Weights of a small mixture-of-experts language model, trained from scratch on English Wikipedia: 11 layers, 11181 steps.
Below are experts of layer 5 (counted from 0) of a mixture-of-experts language model. Rows are named router (the router's row for the expert), up (a neuron's input weights, with its number), down (a neuron's output weights, with its number) and show model dimensions 0-127. Each number is 500 + 25 x the weight over its row's rms, rounded and kept within 0 to 999. Numbers have three digits each.
After each expert's rows: "gets" lists some tokens that make up at least twice as much of what it gets as of all text; "comes after" lists some tokens at least twice as common just before its tokens as in all text. This comes from a sample of Wikipedia text that the model never trained on. Tokens count by the router's weight.

# expert 13
router:477505475485516450497450501496477465446474485515482504499486507522508494493476532510458447534502487504505521504475482542497531500469491568487511526499446506502553462503502515528521503517502517514511542522532505492507503468451486511480478532474503526509515543525458504482451497442506512500474534482537497508510500487502488524512471489500486510520494494508547540552522477495483466465480
up0:498490463462512495554503497499512483524477491530534513530511547521523473562515499500507480482486525487476496500478475507473515519513519490489567477483503555499508508513484496492494503514521505499498515514562516511467475473463517503515526508480541490446490517533485531491479437508494516488516495490520472555499510445532514547546474502460485499481492520471489555475511485482487504464485
down0:520505513480536457517505535513505477479509526505554522480496515473495505461496502487526535489470479539512528504523505447490488481487491507499530507475484522546483507523491491509536494509484492521527507494490514440497519510537518538493471463503473470505460484489515546502491460545529513521514557497545512532547469509511560503473502478541491486556518494523502516510510489524497488464557
up1:495500484518483549522500471487547510531447472487503500489512503513498482522484504497478459459516501489500511509528486481453499497505473544499470446441496510479509527520508517448463465545568511499497551496493475499504511507531496508498481502498508485518538502490518495532536481497526520499517486465502506565503480478521535513520536479479544475491481453493505518507518472509547458528480
down1:509488500481506493489505505535476532478493504453499502454546475524511505432535517551517511537463500520476494518511485516511478455500478511456501462520463486538487498461467522522521512470512473504464507534516499506489497469553507474489485495541469541530470478521476435505492526495514513500500494519507488488487510504495471481444493500459456514503486519534444485502491534497496541503510
up2:487478503516499526503497495480512492572501496534453547495542522514481504471501471508504540520488491475459505491517513466536520536492527496454512476486504468530506489562486510484528493516517541507499499525532434498509520454525501507451494471526511513530510491435486518495544494466525500489507478515516464506497498476459492498503491483477509516455487491463488521498472472527503461489451
down2:501532494502563494465491456499545505434514499494539480539487505535508506497539548488475486480484480494519522532511471550489474489494475533521486517477534563532522490491559494514506490490473473462471499514518526518490526519481528513494483505487511529516481463528438498540498505520474517491520476493512514507498522477540454523520496489508506468497482524479518490489498533472524532469518
gets: ".", " |", "=", "\"", "|", ")"
comes after: "  ", ")", "s", "\"", "=", " ="

# expert 17
router:439480493491536475515489507486497533488483541483500486507515522508516527534493529475482480518549463500525536533504484498512554514500482513501533470459467479539478480516536488479495523512494539489493532497490533499528526531478472505467482525502533513517483544491470497517497490476504556495493463517508464532449494506536452519532526487475496478504512547489535525541549497515498480486531
up0:454463500541487501502497525497501499514472548510495543503517510538520502493505508516451456536502522503488495509524460501490524508455506483514508515467511511500493513546495518452535499468474506503468444536545507488522497540497501468492501505514546505488539526519476536516500515473492519490537522488493464462560448545525474520475521490519471484501523562503518492491536492520513515525491
down0:514553530497535439502476505515508498505508467531468521564509506518508458540515500468508476466503509515519486502541525526471483476526496499466505515470484502521474562517458499521489499529493476504528474535526495487449475512478496528530455550496493499496519514507492515550502486522488489477517487544486433462519476501483488518512488501513463506499461479506487497462452493506470503508521
up1:470483533497491523537504455508492476504484499511451522479510518482490524469512488477543487510498463495466485484470491479464463501525513472474526539551473515499509517509484493468455526471534477471481462508484499486510495506504508488530533519507526516529513505513511487482464504479510530545499500511481456537475472508508546524498455483541497502461516457466490531468560510529545487448504
down1:491471493536485513492532491499499523469485427526516488500535530499481466496497431506479471549488470538528544503465535502473487476505497514484480493493503491521501492491461470540495502502487508503484615471484487497494505505495495523495489496469466466504495501507501519514505503506493518483474463511498469506487505517506509527512497518521469480540524522538492561490482496485516511439469
up2:499508455517494535490484489503511535532538498498488515503471497499498472475507480508520517523493537479480524507509452575521482502507531485503505469497480511557474489516519497467464518493500547504542488539493523498512498474503513467480510506470521502511553505470483526523475495470517467516539477482550474544475520481489437561462490515474491495500528487519459505509471492497556488522498
down2:494515489519534485452515481515512512501508495468486435507507520519485517529504520461479495511495516484491508525488494524483491487530513499501511481493482521516497534480506525484481501471476520479465475523520485453487493530473494471471488484534503537513505497539502487482479465482424484430455494491515529445474503539519548557500492490544510485464489480453475470478481505518477513450490
gets: "  ", ";", "L", " S", "A", "B"
comes after: " |", ";", "|", " S", " 0", " N"

# expert 11
router:498452544461473518521493499490483507458518508496487489512492485536504535532470510488508491499508467549561520528532491542506489466509455534480499484501498535518472519528516483508495516486516500477512526498501546425540510503453500503485501506497540536526511507507505520533514481436505542500485490493480521533477503512503481538538544514473501496506505510469496512520517522560455499497472
up0:496448485525510480525545462508534518471519486459445512525508514540480499486500524523501498472508494502504495467503474482531508541508484531497476501508486488533451459514446533498495521547498456469523498522545508530482452541499494530502502510471516490484518526502457528497491449488501523450507536535493525481463488522490499468549496521470522493485507505486481506464502473478502530464512
down0:500502497472512463513514521511500504483498548463459532492513554481435509502516491515505480520507474499480485506530466496493534474486478521536495469452507499536511493506514487509513499464433496475486525513497572509494528473509498545489535513536481516464551496469506479491487456503506460435502457494507504523489524485506511508476451523520506500509475484522477493474482509514501446480484
up1:522464491466512513479504503539510525493491476524522498496489490526486520497545518490500534495460502499494493536516461531496509481519525531497507508496514491497484478517497490440502546537524495470501505495511497469535499454544516439536460490471506507494500473519476459518469522519479534494474521459513503495511471518513551538520525497499509547478466559514524568442497502528492502483482
down1:460521542534461507510517479472482459496484493511540468509532497496497479527497533558513477483483463472478503496495502475478514543481501491527486476484503505499516483542508505526458489496488487486500517506519534521508510509466542439527536540527492512546506461498524471527514512509505510514514494530525492482510527449520497516508524500479534538480560460488545477459522501531532455495482
up2:476478490497495526520497507467497512451474505482533505490487531492506509468459509513478454437465491458495526496474456484498517523502492532518499492473420468522490471510511542450521487510535469500514500503468475482505518504492531503494535533559515503529523532481508475504517517452535508477511499497502522530472514485499498450492483520486476521447530521543499507477511507519510536530532
down2:472544548530520492465474508518498470466503481513475495486499486510483517544514477515497544522488511486487514496445508567498481534464516522518525458491537470525537488437568497539506507492500533467480501503552508480520454512479501502451530486490509543468508506537512509467482521460537489507502490508494491535497491536499478502479531507481480528511489506467493495501499488499486461481507
gets: ".", "–", "-", "′", "°", ":"
comes after: " |", " 1", " 2", " 0", " 3", ","

# expert 26
router:501470463468498483494487464477496460489488532446491503481488493511479499479511484518500489540487510506487491525521497500527524547475465523514494474500476502548504472467523523491504506503490547445520539492502492506511502476433478486469454486464502490543514474506498579500483501490467505468506487477504489496512503524517501492525488557482495485506537513507538483544513464475485508439449
up5:505483464537503510510515501519515468492517512477520482474494523509500512482523502525487535544501516493490484550464526526485494511506476483511454488565502518540536497467495493486470564551488512501517513496523500532531491457477480520505483473468527514467508525499478552526496490491472501506496491491501512505448493488504515463441493568533495494511496518496444507505523484554462480462509
down5:500504526437522475475487491521524461528468488496504506508541498465509487526519476536532477488510491523497520503495509520487512518463461494512489431527492509510495521508506500520515466508493470445511481471474473504544530509503500509519518460510512426484546517496510521466425511540507477470487539502489505495491501476478476505507447463530534520485513519461496500518469466489509502465510
up6:548507473475466482541514530493486515495484485489538527530487499515508522517502504506500505522508494463494477486491503483526499455491468508503494522477491508507539556473509507533469510479522455463523512485518501520435485476443490500490452528499560508466555465495511497480533485492481454469528535531508465541509452508511509480518543514468505485526501506482486511534488486497477535465490
down6:524519515505520473491451490491531536526497492504491532472520491508526499514543545518486548504488462482510473507474475555518477456482508492494524498465477492466483529531510508518475514509547501538495522453508471518487510461492496460530503484492518490484507504509499472498503457522549492504522518540538505516581480551502496508464494473509491506458525477486501502524494502477476511464560
up7:483509519526532478490467459507499542505457471518530493508499503528461543480511508485502460519504493524495502507494501506488564487499476536478459496541518510493481513553482475529538554502482507441503491500482515494478491456489481496503478516501508567518525491482451495525485478486511467514455533454468506560508472499509514511483490503495506500482488434514502489518485502527463487464499
down7:475429480543485498507531461513494538504473541492487502475521520580481508532479518504487463501476491491494474528478479511536538457482509533500479505482514492549536518497517487503502521520502499475492504531485516498523502507463520497492497533483510587507549491524483528512466490475470496467547517470505488528493509497507537498524485546498515529511488492517515485526519460519480466482492
gets: " that", " and", " which", " as", " but", " for"
comes after: ",", " and", " to", " that", " However", " but"

# expert 29
router:471497519490536454489481502499507503461478508506462518485487514544501473492523515491511479527569443531553548523498477530509496486477498509484532471483456512522499463517523485477491521529526497469496517489514513494517511528414476498488472556512504532528490507490465521518461515458511537514497459508477472509525488509515463496541537524459510506527505501502504500493538487498509478486493
up5:466502537525477495484451493514498490520472545484530524474488492531478503494494513494477463522562551537486472517503479464483499456459498522491484493514492477497502466492470542532469514501462516520516490474500453496516522508533532504521457456536557546531516482496510510503479512515506517471481494526467555514506532500521527509469499493501512487507492543522469480472511524496474520495446
down5:471538462475474516516524531503449501490513482537504539522523501510496491488452506501529527502496502544543448501508466526485491478498503492487466504501458478488490485528499496524505498512533491503503475539520546526497474491492512482470527479480472492531490476542494567505494464498526497495529521537516503482498547512534524449496563489510497531533503528485535476529509539520492545533477
up6:488440514501463501503444516485504508450481465526455542490487521475479476490495527471472524499461509518531524507520493497491521501490517512485502546486489481472490550499482504487487485483458477480513513503515521526477496521493489496499557555503459480520493530462452515465467496485526498475525499534450523516510477525506482511501496510513488526487475517458546489545526508440494505544490
down6:533453494496525516532515479533518524478497504471480512466513510482486488491503458462458473490485547485499479466511498509515531504465477520517492511470511489454516491510535509488554473499479533487476472497503504495495521470496530523501502495504556558475492531561501517534483465490518524517495453480519525485499536507546479507512502509518481445541465505517491465532461487470469457485490
up7:508484495539493489514505480498495479477484468483517469502522488488488502473508531540439504522483469482500506478508536533525510484505550520451462487517509518447464491488492504511547526587516528489473486514472473476467458495501504510516475504476448503523508508500484505506514492495478537482528503532516491476472492547530506448500512501487521497509529483496500504502442482547511432496501
down7:484528511544491520532521502490509492483495496471508498526523470491539501491514498543521492491490513494502525455517494511511480520469486484460453540520556481489522487505501503522497521518445488501526525519485517521503438491507513463505515525513504514540496498516560473450499481547566518525516451485510503492508478468528507490539521499488533558518474479497498544506546468471524488520483
gets: ")", " 0", " 1", " 2", " 3", "\""
comes after: " |", "|", "–", ";", "/", ":"

# expert 1
router:489494522505482480469422493509479477516481519492497480530514519511510479466473521476467500480494480497524504509513532473538505529472472535460516477507460485497494485490478532518491505543465520430516536482517514445481557527492467522496490486509498491510535503509512542502517490492492538497497513500505516513517469447541455504510527550501487488504485486478497487499524489500482437485439
up0:526460520506449479486507461467496542524509471522511487516525558481499489489518537494516520540492531530533532502518488550532518504493518508439529474526514495511499469495461498480480512483484486538510487548503489492505569502513486498510497477488497503491501545479496476470477516494504516505474514519448517472503502525489475501540537518467479438467533538501481513522518494516490460513460
down0:473477506512511495514518498509498471469515505491470481503549465508500513537504484487482467504486506513507436510473560489492472484468493471497505497483479480520479501466528514474500513488526511472515521505486520460506465516479502496516574520611463476511476492477481507509501475482515487495486500527536503523479508481483490501494504498483452481525504483487480538471520480508523531427464
up1:503488510536539473505470451496473464516515495508490503484531518494498547489524516485531526499518482511502520500520470490474500507496470529500509523533468459515466526519494489513488472504478498491497509466499521411491471490476506514507511471502509497507512440514476518518479490540533502424480560523505516522483519495498463527540498547527562506496482493484457460471503505514533495482484
down1:509518517473512489431508508505490513468496489479497501538488499482488455465478503526529512491477490503498462510487510541503496503514574471538501501483519480521520514532457518483527496524518539442506538517510476506481507547514489531471530533519465471492518505483543461527511530491505513473549509502535518496507525532476468533483514503454488484480482502513489540436501544523517485498524
up2:484506527484524537481462465514544513481492492507529563540497464484503543489523527542517483491498446509478523550508473547525474493520532511494490484497497502546480471525501512484455476508506509494468466470494496511478491470519465493535522540494512536530464480522480485520546495512521501516535490475465493518437532482500449491491501517477538484489514523539486520475482470498512507502506
down2:452436525505484494524494476498503523525481525464517517458519491530476506507513526513481470519495482498486498524496456497501505492509518517509464514474522547578510525498489499485512502516492516460480527512517521487515490528483531518479472537496561579497500475537473508523482498479491515447497484471496505533465498481488530516518508537512486502483456484556498509522506492537502512446510
gets: " was", " is", " and", " were", " are", " had"
comes after: ",", " It", " he", " it", " which", "s"